config.toml
num_hidden_layers = 15
hidden_size = 256
n_experts = 24
experts_per_token = 2
d_expert = 64
d_shared_expert = 0
hidden_act = "swiglu"
moe_layers = [1, 2, 3, 4, 5, 6, 7, 8, 9, 10, 11, 12, 13, 14]
router_score = "softmax"
normalize_top_k = true
routed_scale = 1.5
balance_loss = 0.018
balance_bias = false
n_groups = 4
groups_per_token = 3
init_std_router = 0.0199
lr_router = 0.000794
num_attention_heads = 2
num_key_value_heads = 2
head_dim = 128
vocab_size = 17615
norm = "rmsnorm"
norm_place = "pre"
norm_eps = 1e-06
positions = "rope"
rope_theta = 10000.0
rope_fraction = 1.0
qk_norm = true
attn_scale = 0.0917
tie_word_embeddings = true
parallel_block = true
init = "trunc"
init_std_qkv = 0.0249
init_std_o = 0.00454
init_std_up = 0.0249
init_std_down = 0.00321
init_mimetic = 0.7
optimizer = "adamw"
learning_rate = 0.00205
lr_mult_o = 0.947
beta1 = 0.95
beta2 = 0.99
lr_head = 0.00877
max_grad_norm = 2.0
warmup_steps = 474
schedule = "wsd"
decay_fraction = 0.566
decay_shape = "linear"
final_lr_fraction = 0.1
batch_tokens = 65536
max_seq_len = 256
doc_mask = false
train_tokens = 207600000
max_steps = 3168
dataset = "wikipedia_en"
Below are experts of layer 4 (counted from 0) of a mixture-of-experts language model. Rows are named router (the router's row for the expert), gate (a neuron's input weights, with its number), up (a neuron's input weights, with its number) and show model dimensions 128-191. Each number is 128 + 32 x the weight over its row's rms, rounded and kept within 0 to 255.
After each expert's rows: "gets" lists some tokens that make up at least twice as much of what it gets as of all text. This comes from a sample of Wikipedia text that the model never trained on. Tokens count by the router's weight.

# expert 4
router [ 90 144 159 181 197 121 105 131  91 112 129  92  88 125 193 144 120 135  99 123 195 137  80  74 168 125 101  95 182 157  99 151 122 163 128 172 122 158 126 154 131 111  97 104 156 126 138 162 139 150 169 101 178 152 161  55 113 178 149 108 130 166 187 156]
gate1 [139 160  91 147  85 168 133 125 193 114 141 129 115 105 142 128  95  74 185  79 130 148 108 227  74 130  98 153 106 147 198  93 115 138 143 153 153 119 138 120  85  96 127  97 124 172 115 149 175 172 111 165 151  81 116 186 113 128 105 142 114 139 172 116]
up1 [124 152 134 150  78  89 163 118 134 104  99 150 119 112 126  89  99 138 142 146  62 130 109 153  83 103 144 118  81 170 127 100 133  56 155 144  97  56  58  85 161  96 135 160 138 182 160 117 205 137  55 112  60 151 130 154 169  89 174 114 138 127 100 128]
gate2 [118 138 141 129  73 105 114 147 116 170 141 135 123 135  84 103 111 118 122 117 139 145  66 172 139  71 164 164 108 137 111 132 113  83 197 168  91 139 119 129 133 186 136  94 124 153 117 119 146 142 107 136 156 134 150 151 157 138 126 133 130 127 112 130]
up2 [109 120 153 157 129 170 174 129  94 126  73 125 141 104  85  82 112 155 100 163 120 175 176 116 104  96 188 129 116 136 110 103  95  86 131 120 109 124  17 166 109  91 142 118 110  84 136 141 174  68 166 154 119 118  95 123 138 149 135 123  78  72 138 166]
gets: "1", "2", "4", "0", "5", "7"

# expert 1
router [167 112 123 118 119 131 146 167 165 155 112 168 128 127 147 118 157 183 150 119  47  80 163 134  63 110 143 112 147 134  82 126  73 143 145 171  93 137 114 154 129 197 129 150 133 108  85 138 120 107 115 179 160 132 113  80 117 131 150 170 138  90 166 149]
gate1 [ 78 142  67 123 101  78 156  87 156 108 160 112 161 104  92 102  91 167 154  99 123 120 152 150 150 137 138 137  95 132 124 148 140  90 192 198  96 158 168 159 111 150  89 168 153  68 193 119 178 163 141 140 132 139 106  92 184 142 125  43 119  77 131 160]
up1 [100 173 119 142 135  85 158 132 183  74  89 101 110 148  93 118  56 133 149 138  94  63 108 153 125 104 159 126 143 107 173  69 145  70 122 116 134 125 142 110 168 148 120 140 201 107 137 122 169 153 183 103  67 153 167 122 132 117 121  98 125 142 128 113]
gate2 [108  73 141 121 186 101 137 128 137 123 167 114 150 119 109 175 100 103 158 108 114 120  83  94 138 140  95  75  82  56  71 105 135  43 105 166 130 115 126  49 188 107 172 126 159 172  97 155  98 150 125 159 204 149 128 160 121 113 131 127 129 120 149  88]
up2 [139 157 140 127 126  76 172 141 161 192  90 132  99 163 155 138 141 212 132 140 108 100  81  88 182 108 131  85 135 146  96 180 146 129  87 126 131 141 165 130 129 162 128 119 157 156  51 105 136  90 150 178 150 123 125 146 118  82 180 113 133 138 183 149]
gets: "s", "er", "l", "k", "a", "an"

# expert 14
router [185 182 181 156  34 106 106  98 149  64 100 137 126  92  78 140 114 129 104 150 155 157 145  83 112 132 154  89 104 121  84 150 143  69 156  92 103 108 119 153 112  98 140 141 135  75 123 177 119 100 127 163 117  74  86 187 101  58 201  84  63  61 100 175]
gate1 [ 75 166  99 143 155 157  73 143 141 150 122 163 138 118 111 122 133 190 138  73 100  95 126 115 101 129  83 112 129  96 108 148 124 157  92 175 146 162 122 161  53 142  67  55 114 138 141 141 152 130 193  87 159 170 138 105 153  84  44 182 170 167 135 105]
up1 [102 100 155 123 109 128 120 153 149 124 112 152 194 131 128 105 129 123 137 132 125 103 138 175 144 102  92 123 130 130 101 113 126  83 133  97  96 125  82 125 126 130 119 108 116 119  90 113 162  98 132 212 130 135 127 101 102 107 132 102 168 109 101 153]
gate2 [174 114  89 135 153 106 165 106 185 114 129  88 131  89 126 108 184 103 131 101  61 113 137 113 148  48  56 150 110 103 148 121 116 138  92 141 103  85 110 119  92 144 137 133 140 166 120 112 146 100 162 172 151 100 146 159 119 128 156 116  83 109 136 155]
up2 [ 63 127 127 117 164  88  86 165 156  76 123  81 146 153 144 168  86 123 159 113 103  77  41 135 112 110  80 148 126 142 107 132 158 160 138 183  98 120  41 121 207 116 124  77 136 140 150  99 150 165 114 176 134 162 152 130 117 148 127 189 147 148 152  24]
gets: " | ", "2", "1", "–", "0", "3"

# expert 23
router [174 107 114  98  86 118 183 111 136 116 122 142 169 100 110 166  86 128 104 110 191 154 185 170  89 161 139 162 159  71 145  91 148 120 144 115 131 100 142 144  65 156 150 159 161 103  87 131  92  95  97 122 126  99 125 114 161 143 130 138 171  74 138 134]
gate1 [108  86 132 178  90 111 177  32 147  83  88 137  90 103 139 130  68 194 108  62 119 125 149 129 114 145 113 162 129  82 180 155 167 119  99 125 180  90 128 160  83 141 138 164 112 146 159 142 139 121 108  68 173 155  94  81 124 161 138 136 114 174 109  98]
up1 [120 195  83 101  95 139  70 132  84 139 152 124 163 145 162 139 167 114 115 145 167 135 184 181 160 157  54 106 116 162 110  75  92 130 127 129  97 153 129  78 169  75 100  76 108 135 172 118 147 115 165 116 101 162  99 159 138 113  99 119 108  93 153 169]
gate2 [118 186 136 166  78 129  97 128  96  84 134  79 117 141 165 156 126 147 107 154 154 101 123 126  95 133 142 150 162 128 167 129 111 159 143  76 130 166 114 122  74 130  55 182 138 166 102 132  92 136 108  81 172 153 128 132 137 105  93 120 136 199 159 132]
up2 [105 151 194  82  86 103 103 134 124  73 198  91 157  96 174 160  60 118 119 163 163 104 170 143  89 144 148 151 156 122 101 141 145 143  85 120 128 130 146  99 130 123 121 214 152 212  96 116  81  93 122 164 134 149 152 134  95 104 123 154 117 140 127 127]
gets: " and", "'s", "ing", " ", "-", " or"

# expert 12
router [114 169 114  97  89  69 145  38 166  85 158 126 124 127 165 171 129 145  77 109 186 202 118 113 138  45 134  68 132  78 154 159  87 153 130 124 147 103 179 169 144 173 104 133 106 145  95 102 125 124 132  82 117 164 171 169 166  83 127  92 109 177 123 164]
gate1 [162 186  69 106 126  86 170 133 154 120 207  75  77 114 100 129 131 143 129 117 114 127  99 139 154 129  80 110 141  98 153 179 184 143 158  93 123 123 155 144 116 105 134  55 121 146  66 106 117 121 150 109  93 217 156 173 175 141 103 144  94 113 132 148]
up1 [ 81  73 171 151 145 151  90 113  99 119  79 166 206  92 101 124 130 108 126 131 119 135 154 103 103 100 129 122 160 122 101  89 102 125 112 126 146 139 132 134 103 198 146 214 141 151 213 116  87 180  69 129 126 121 109  85 120 133 141 114 166 139 152 118]
gate2 [134 132 107 109 139 145  63  95 158 160 144 141 129 102 116 109 104 147 177 157 137 101 101 154  93 130 155 161 138 179 139  69 131 135 177 180  90 183  80 110 105 175 125 162 123  67 114 159 131  95 156 131 166 174 109 129 113 150 116  53 144 132 159 129]
up2 [ 87 148 130 137 120 115 128 114 119  89 100 153 133  92 161 109 142 109  82 119 123 168  44  91  95  62 110 199 118 123 152  98  90 137 144 189  71 114  89 131   2 172 149 134 153 118 101 161  86  69 101 170 156 126 216 123 141 136 116 124 128 126 124 184]
gets: " in", ",", " of", " in the", " on", " on the"

# expert 15
router [136 161 117  83 148 134 184 160 204 148  95  39  70 144 107 154 151 105 132  82 119 110  86 150 153 164 162 100  81 140  74  78 135 125 106 132 114 107 127 165 131 168 171 168 151 130 127  77 141 170 141 123 130  99 145 159  97 176 132 133 134  95 121 102]
gate1 [130 152 137 104 142 179 153  94 140 147 109 117 122 163  78 173 174 103 137 131 114  99 151 158 117 168 127 126 105 174 154 105 144  68 143 122 123 141 102 175 117 132 129 148 150 101 180  91 171 122  84 110 127 107 112 163  68  92 157  85  93 126  89 114]
up1 [107 136 223 143 143 102 125 104 100 146 147 109 144  37  37 102 139 160  86 121 140 166 122 119 102 159 181 145 143 146 107 144 160 128 110 189 138 104 108 116  99  79 146  66 179 113 192 109 145 166 129 191 162 165 135 151 126 139 184  63 131 105 161 163]
gate2 [160 108 117  84 194 121 102 145 143 120 112 109  91 124 121 124 152 116 142 131 145 103 124  80 171  93 153 202 107 118  89 149 112 122 104 212  86 124 105  89 147 167 116 114 127 147 109 112 107 106  99 152 135 168 133  76 111  98  52  89 129 132  96 147]
up2 [ 89 132  92 152 105 114 117 140 122  95 125 123 153 141 169 126 108 158 114 130  82 140 160 135 142 139  98  33 165 116 161 145 193  91  69 132 153  92 118 172 135  92 137 150 142 100 125 127 142 158 154 113  95  81 118 111 145 240 149 141 109 119 127 142]
gets: "\n\n", ".", " |", "==", ").", "\""

# expert 16
router [140 137 155 183  77 189  70 133 130 115 167 178 109 151 151 134 143 145 145 178 169  72 174  88 141 174 128 204  92 169 180  83 102 166 181 116 139 128 115  99  90 133  80 142 122 139 106  92 199  94 175 100 118 140  82 130 133 118 147 120  74 143 126  48]
gate1 [114 103 124  94 123 121 152 134  77 169 148 150  67  97 106 171 152  99  85 153 128 149 112  84 148  92  88 119 191 113 131 103 122 187  97 142  80  90 113 183 103 112 119 134 141 176  98 143  88 146 133 132 161 129 115 123 113 111 112 123  97  77 139  98]
up1 [145 156  41 178 176 131  67 164 100 106 121 124 130 103 125 156 148 114 135 138  95  83 163 102 132 109 142 136 155 128 138 157 124 107 132 155 100 142 131 143 187 100 151 111 109 140 164 102  67 130 133 114 108 130  90 180 148 164 127 127  98 155 170 117]
gate2 [115 155 164 151 113 126  64 108 117 129 154 161  79 116 150 141 148 129 166 118 115 179 149 128 140 153 151 150 158 119 141 118 135 155 137 138 114 145 123 142 132 173 114 190 152  96 102 105 146  92 126 112 101 155  38 111  80 178 155  78  66  91 106  70]
up2 [168 108 110 142 129  89 187 120 117  98 139 123 176 105  86 110 105 111  95 135 142  53 139 112 106  85 119 136 104 172 105 120 137  81 114 110 171  92 115 108 122 101 152  89 130 181 164 125  91 157 123 200 150 136 192 151 163  72  98 161 174 150 143 170]
gets: " to", " of", " for", " of the", " by", " with"

# expert 5
router [121 144 120 154 203 112  82 134 156 170 115 172 119 160 148  76 106 103 166 102  71 141  80 155 170 172  88  79 115 154 167 148 149 158  69 165 142 122 151 148 158  73  98 163 110 107 164 125 116 105 125 103 115 100 109 188 146 124  99 191 101 126  97 194]
gate1 [158 116 131  90 157 120  87 150 147 113 121 125 152 147 113 140 120 102 209  99  64  98  95 109 159 200 125  82 132 131 170 104 149 175 135 159 127  81 144 112 189  78 148 124  99 112 156  84  96 181 114  93  99 133  89 208 118 130 136 168 126 250 169  99]
up1 [122 157  95 189 120 126 151 116 105 157 141 135  58 125 162 113 141 160  58 147 176 145 197 130 101  81 127 144 138 158 105 155  91  76 147 119 151 154 123 124  96 152 117  94 148 150  70 173 137  94 136 177 142 109 170  89 199 149 116  86 146 105 118 100]
gate2 [102 178  89 146 100 130 110 112 124 157 156 140 144  74  93 134 155 135 135 101 128 124 139 116 220 119 158 128 149 125 104 160 123 113  86 146 169 110 153  97 119 193 110 189 118  80  81 144 139  84 139 161 134 158  91 174 136 148 116 134 138 158 190 105]
up2 [122  93 127 122 151  82  92 110 110  87 135 103 132 174 139 126 111 139 145 179 159  96 118 119  91 116  74 133 135  82  85 101 159 112  73 125 150 149  64 142 160  96 139  71 138 158 153 132 150 145 123 133 160  97 146 124 118 104 148 103 180 126  76 148]
gets: ",", " and", " (", ";", ", and", ", the"

# expert 2
router [123  54 172 118 121 167 159  57 109 152 175  83 121 133  47 113 115 121 116 127 127 137  97 170 100  96  86  76 103 166 141 170  96 122 103  94 111 126  80 136  89  91 107 146 105  91  99 126  93 115 119 148 105 111  76 125 168 124 131 114 140 156 160 140]
gate1 [ 83 165 100 101  88  99 113 159  73 168  90 105 126 129 118  62 150 112  95 107 137 154 153 152 123  84 151 184 150 132 144 151 142  99 160 113  58 143 172 104 117 152  88 156 140 122  58 162  98 158  94 110 142 152 108 130 129 151 137 121 177 131 124  55]
up1 [120 156 118 162 144 121 140 171  42 164 125 125 117 122 189  54 146  79 118 116 131 186 142 154 103 134 107 121 163 113  93  80 129 115 163 125 134 128 125 126 131 176 112 165 219 139 110 130 118 165 122  63 116 159  79 132 158 149  59 140 200 188 130  99]
gate2 [119 106  99 131 170 100 124 151  89 133 168 115  87  74 117 102 103  79 105 117 183 110 110 177 163 144  77  48 107 161 128 200 128 175 124 141 125 142 131 120  98 129 131 176 117 122 131 142  50 167 161 125 146 139 169 105 149  89 116 165 139 213 173 131]
up2 [193 198 166 166 168 129 157 100 140 118 119 186 147 105 142 126 179 174 143 128 104 167 110  70 103 136 135 148  98  70 209  82 112 106 126 137 121 113 173 109 131 180 154  70 145  97 156 119 125 113 114 102 107 118  99 115  98 138 160 107  82 109  25 164]
gets: " the", " The", " a", "The", " an", " his"

# expert 17
router [ 84 133 109 160 111 193 123 202  90 132  78 134 188 199 146 101  53 141 137 173 130  45 200 124  98 155 138 136 116 122 112 140 105 152 155 110 100 108 121 170 116 103 140  90 115 138 117 109 165 172 111 134 109  78 166  89 145 130 182  62  73 108 126  91]
gate1 [ 91 111 125 128 157 131 166  87 145  95 146  91 105 146  90 152 129 146 117 140 152 111 148 130 184 151  85 118 114  95 131 151 133  58 169 124 120 129 154  94  82 134 115 149  81  81 132 175  52 189 147 108 116 128 142 120 162 127 138 106 148 146 104 165]
up1 [ 99 145 131 147 150 153 149  81 165 128 104 151 176 156 134  96 141 142 136 163 100 126 132  58 161 125 108 192 125 160 174 130 177 162 120 152  72 105 193 114 113 100 119  96 156 126 116 167 188 111  58 125 123  91 156  95 113 150 134 160 137 108 106 107]
gate2 [145 134 144 210 142 132 174 112 194 107 148 115 161 161 164 174 147 105 129 115  74 156 104 151 126 152  99 114 167 102 119 146 164 154 148  99 117 143 143 119  88 126 150 108 121 159 175 117 118 182 128 127 132 135 211  77 123 151 153 126 133 190 122 118]
up2 [104 112 144 134 154 119  89  40 120 143  80 153 124 124  51 117 121 133 137 109 135 129 112 107 123  68 124 143 140 132 132 160 112 168 137 125  90 131 118 126 124 152 113 115 145  74 132 162 125 111 134 120 139 117 132 136 127 152  83 163 112  15 106 105]
gets: " |", " |  |", ") |", "s", "es", " ="

# expert 9
router [200 144 128 156 129 147 136 131  62 121 111 173  74 109 131 117 150  93 163 109 145 132  85 140 129 145 121 127 173 111 135 166 120 168 107 130 167 125 192  88 158 194 138  99 122 163  70  88  66 136  92 146 115 130  98  68 164 166 181 174 140 153  85 122]
gate0 [155 163 139 151  92 144 123 122 164 101 102 141  89 150 148 161 135 106 200 152 114  51 171 123  73 157  79  77 120  96 133 105 142 176 132 117 105 154 123 112 134  69 131 118  51 156 152 132 133 151 142 136 145 125 154 119 133 105  98 139 149 114 155 100]
up0 [120 141 105 140 115 107 114  84 131 126 118 135 144 159 116  89 205 144 114  96 160 118 120 130 147 163 125 127 150 124 123 119 238 102 175 157  98 170 119 110  45 156 113 146 137  67 116 133 122 107  81 104 119  90 102 145  90 134 110  95 119 138 148 133]
gate1 [220 139 125 154 154 181 137 136 115 129  89 104  91  98 121 121 151 133 112  58 159 108  85 127 119 167 130 130 126 171 155 130  96 115 152  90 146  85 153 109 193 144 138 152 135 150 113 140 125 120  90 179  94 121  97 122 120 199 162 100  91 144 182 148]
up1 [133 111  97 103 106 111 255  78 141 135 130  82 140 103 161 154 119  85 149 125 172 184 122 103 121 142 124 118 204  96 103  75 151 112  97 146 142 154  69 133 102 147 122  97 104 130 151 158  65  93 154 112 166  92 135 126 104  92 109 163 115 151  60 115]
gets: "1", ", ", "2", " in ", "ed", "th"

# expert 10
router [155  99 139  95 190 105 162  84 123 107 118 126 124  61 123 113 165 124 158 119  82 153 139 112 113 127 131 126  84 124 165 123 118 101 169 112  73  73 111 135 161 134 167 127 172 156 123 122 183  78  83 101 105 120 122 170 120  64 117 120 148 144 101 112]
gate1 [ 80 130 134 152 149 142 114 125 115 193 162 100  82 123 133  68 140 164 107 117 158  89 120  89 129  80 179 102 126 145 173 146  71 115 145  94 152 136 131  94 112 124 137 123 171 151 192 123 147 110 165 129 140 150 138 104 156 171 160  96  84 120 102 153]
up1 [102  96 151 131 123 149 124  99 138 128 139  55 154 105 107 108 107 128  67 141 106  98 121 133 118 127 140 180  68 110 159 139 109 148 102  23 109 134 150 161  89  50 141  94 145 144 137 112 101 102 165 161  88 183 171 103 129 139 179 126 151 100  36 153]
gate2 [109 162  75 162 134 159 106 204  92 159 101 116 125 117 144 118 160 127 180 109 128  96 116 127 162 127  69 153 136 115 183 111 134 157 154  62 123 125 154  96 153 148 110 131 144  79 138 143 136 136 164  39 161 137 111 138 126 142  91 186  81 166 146 119]
up2 [107  94 140 101 137 154 212 154 120 109 158 249 118 182 118 160 143 155  75 150 170 127 114  94 159 125 159 126 139  96 124 117 164 123  78 164 144 127 109 120 114  88 121 111  75 196 159 106 140 162 154 193 135  93 127  91 128 125 110  96 172 109 174 111]
gets: " | ", ".", " ", " S", " B", " P"

# expert 6
router [140 153 126 149  98  80 149  74  59 131  91 224 174 118 123 103 114 149 165 162 135 147 114 172 119  87 113 121 145 118 146 103 133 117 142 141 172 183 171  78 132 105 125  81 137 137 144 154 136 133 165 164 105 122 147 166 137 115 125 132 163 109 144 134]
gate0 [141 139 125 117  28  68  86 124 112 159  79 140 174 135 117 145 146 101 130 140 111 100 163 144 208 113 104 159 146 148  97 104 194 101 153 112 127 155  36 100 114  93 106  92 130  61 117 156 141 207 154 151 163  88 142 136  52 123 173 110 133 122 142 127]
up0 [149 123 141 113  63 102  31 124 108 159 113 136 175 114 155 121 168 126 184 149 140 137 109 143 201 116 135 185 157 137 139 104 161  93 146 120 144 109  43  83 128 106 152  79 168 110 139  98 128 210 176 159 137  82 152 186  84 115 160 149 138 132 136 114]
gate1 [160 158 117 113 140  78  85 117 142 158 132 114 160 199 172  96 132 101 119 110  98 134 154 135  69 150  95 164 100 128 144 141  55 146 129 155 125  96 119 132 184 159 152 105  86  80 138  39 197 147 104 106 112 148 104 117 154 154 131 186 143 128 147 105]
up1 [171 112 111  82 134 167  91 120 125 155 154 118 170 145  93 135 148 171 153 188  68  93  66 145 172 135 202 185 139 140 144 129 101 127 132 137  97  86 100 166 109 110 144 110 144  70  76  85  97  80 161  92 167  87 144 125  87 215  92 134 137 130  88 112]
gets: "\n", "| ", " (", ":", " was", "|"

# expert 20
router [158 124 156 101 134 104 149 122 171 132 153 128 179  67 126 127 143 108 135 122 145 144  85 105 112 154 147 176 177 137  82 122 121  71 176  75 106  67  78 154 159 172 136 101 126 152 170 109 106 103  79 129 107  94 101 137 135 138 113 139 170 137 127  69]
gate0 [122 191 145 125 118 154 163 117 132 128  85 115 126 167  72 184 183 121 130 100 152 150 147 126 102 145 110 158 108 168 117 169 114 135 133 126 123 122 118 125  91 163 149 144  78  77 155 156 139 161  75  89 154 157  63 179 112 129 125 134 103  39 108 177]
up0 [143 110 147  81 130 163 169 152 130 133 159 122 133 149 120 177 125  83 149  96 124  82 119  83 103 157 112 191 121 182 150  65 175  62 162  77 151 127 106 167 134 133 155 147  97  55 174 110  89 142 127  96 192 140 111  93 129 113 158 125 157 155 126 135]
gate1 [120 127  99 122 122 110 114  93 137  67 138 138 121 153 121 142  68 133 121 103 125 155 115 154 148 150  96 127  79  71  63 121 144 112 101 169 166 166 133 165 203 156 112 144 144 105 162 124 101 122 206 105 129 150 109 127 116 128  73 124 118 173 145 101]
up1 [116  83 141 149 138 149  74 184 125 124 169 130 130 104 158 121 179 101 127 153 113  98 127 140 107 134  92 149 111 142  85 114 128 127 107 127  92 136 131 102 164 147 137 106 158 174 155 119 106 144  96 153 136  84 113 184 110  66 190  79 158 130 171 142]
gets: ")", "'s", "ic", "\"", ") | ", "ist"

# expert 18
router [105 118 171 150  97 121  67 102 120  80 138  89 126  85 167 134  81 176 142  64 107 146 173 105 128  92 188 139 160 151 113  82 174  90 135 103 124 150  94 113 113 116 168  99 137 167 167 100 108 116  82 143 122  76 144 114 146 135  74  99 146 131  84  80]
gate1 [112 152 155 149 106 180 178  95 127 144 135 167 127 150 106 154 165  95 133 153 107 152 172 154 128 141 119  93 104 146  79 142 189 158 177 169 155 141 170 157 142 161 119 114  77 132 162 126  83 150 152 160 117  85 143 121 111 130  81 106  78 106 190 126]
up1 [132 112 104 108 146  92  92 137  36 147 139 193  97 147 194  83 141 134  97 118 103 177 131 107 109 140  93 147 102  57 134 201 117 112 150 187 160 165  83 106 122 137  94 130  65 111  92 165 143 121 110 134 165 132 112  82 136  90 117 123 139  87 142 169]
gate2 [144 188  60 137 151 123  64 139 112  90 150 112  78 106 105 138 116 133  91 114 122  91  91 167 136 143 104  90 150 146 100 140 163 124 167 103 102 126 135 141 100 188 116 171  93  73  76 158 157 129 145  75 173 184 110 106 107 127 105  81 132 157 173  72]
up2 [ 76 137 142 128 158 103 125 142  84 134 129 131 121 131 114 139 126 148  80  67 101 109  78 192 116 131 128  98 112 113 145 167 156 133 131 113 150 126 156 155  93 208 129 182 114 128 173 145 119  94 156 159  88 164 132 109 137 123 115 118 166 164 136 142]
gets: "–", "\n", " F", "/", " M", "M"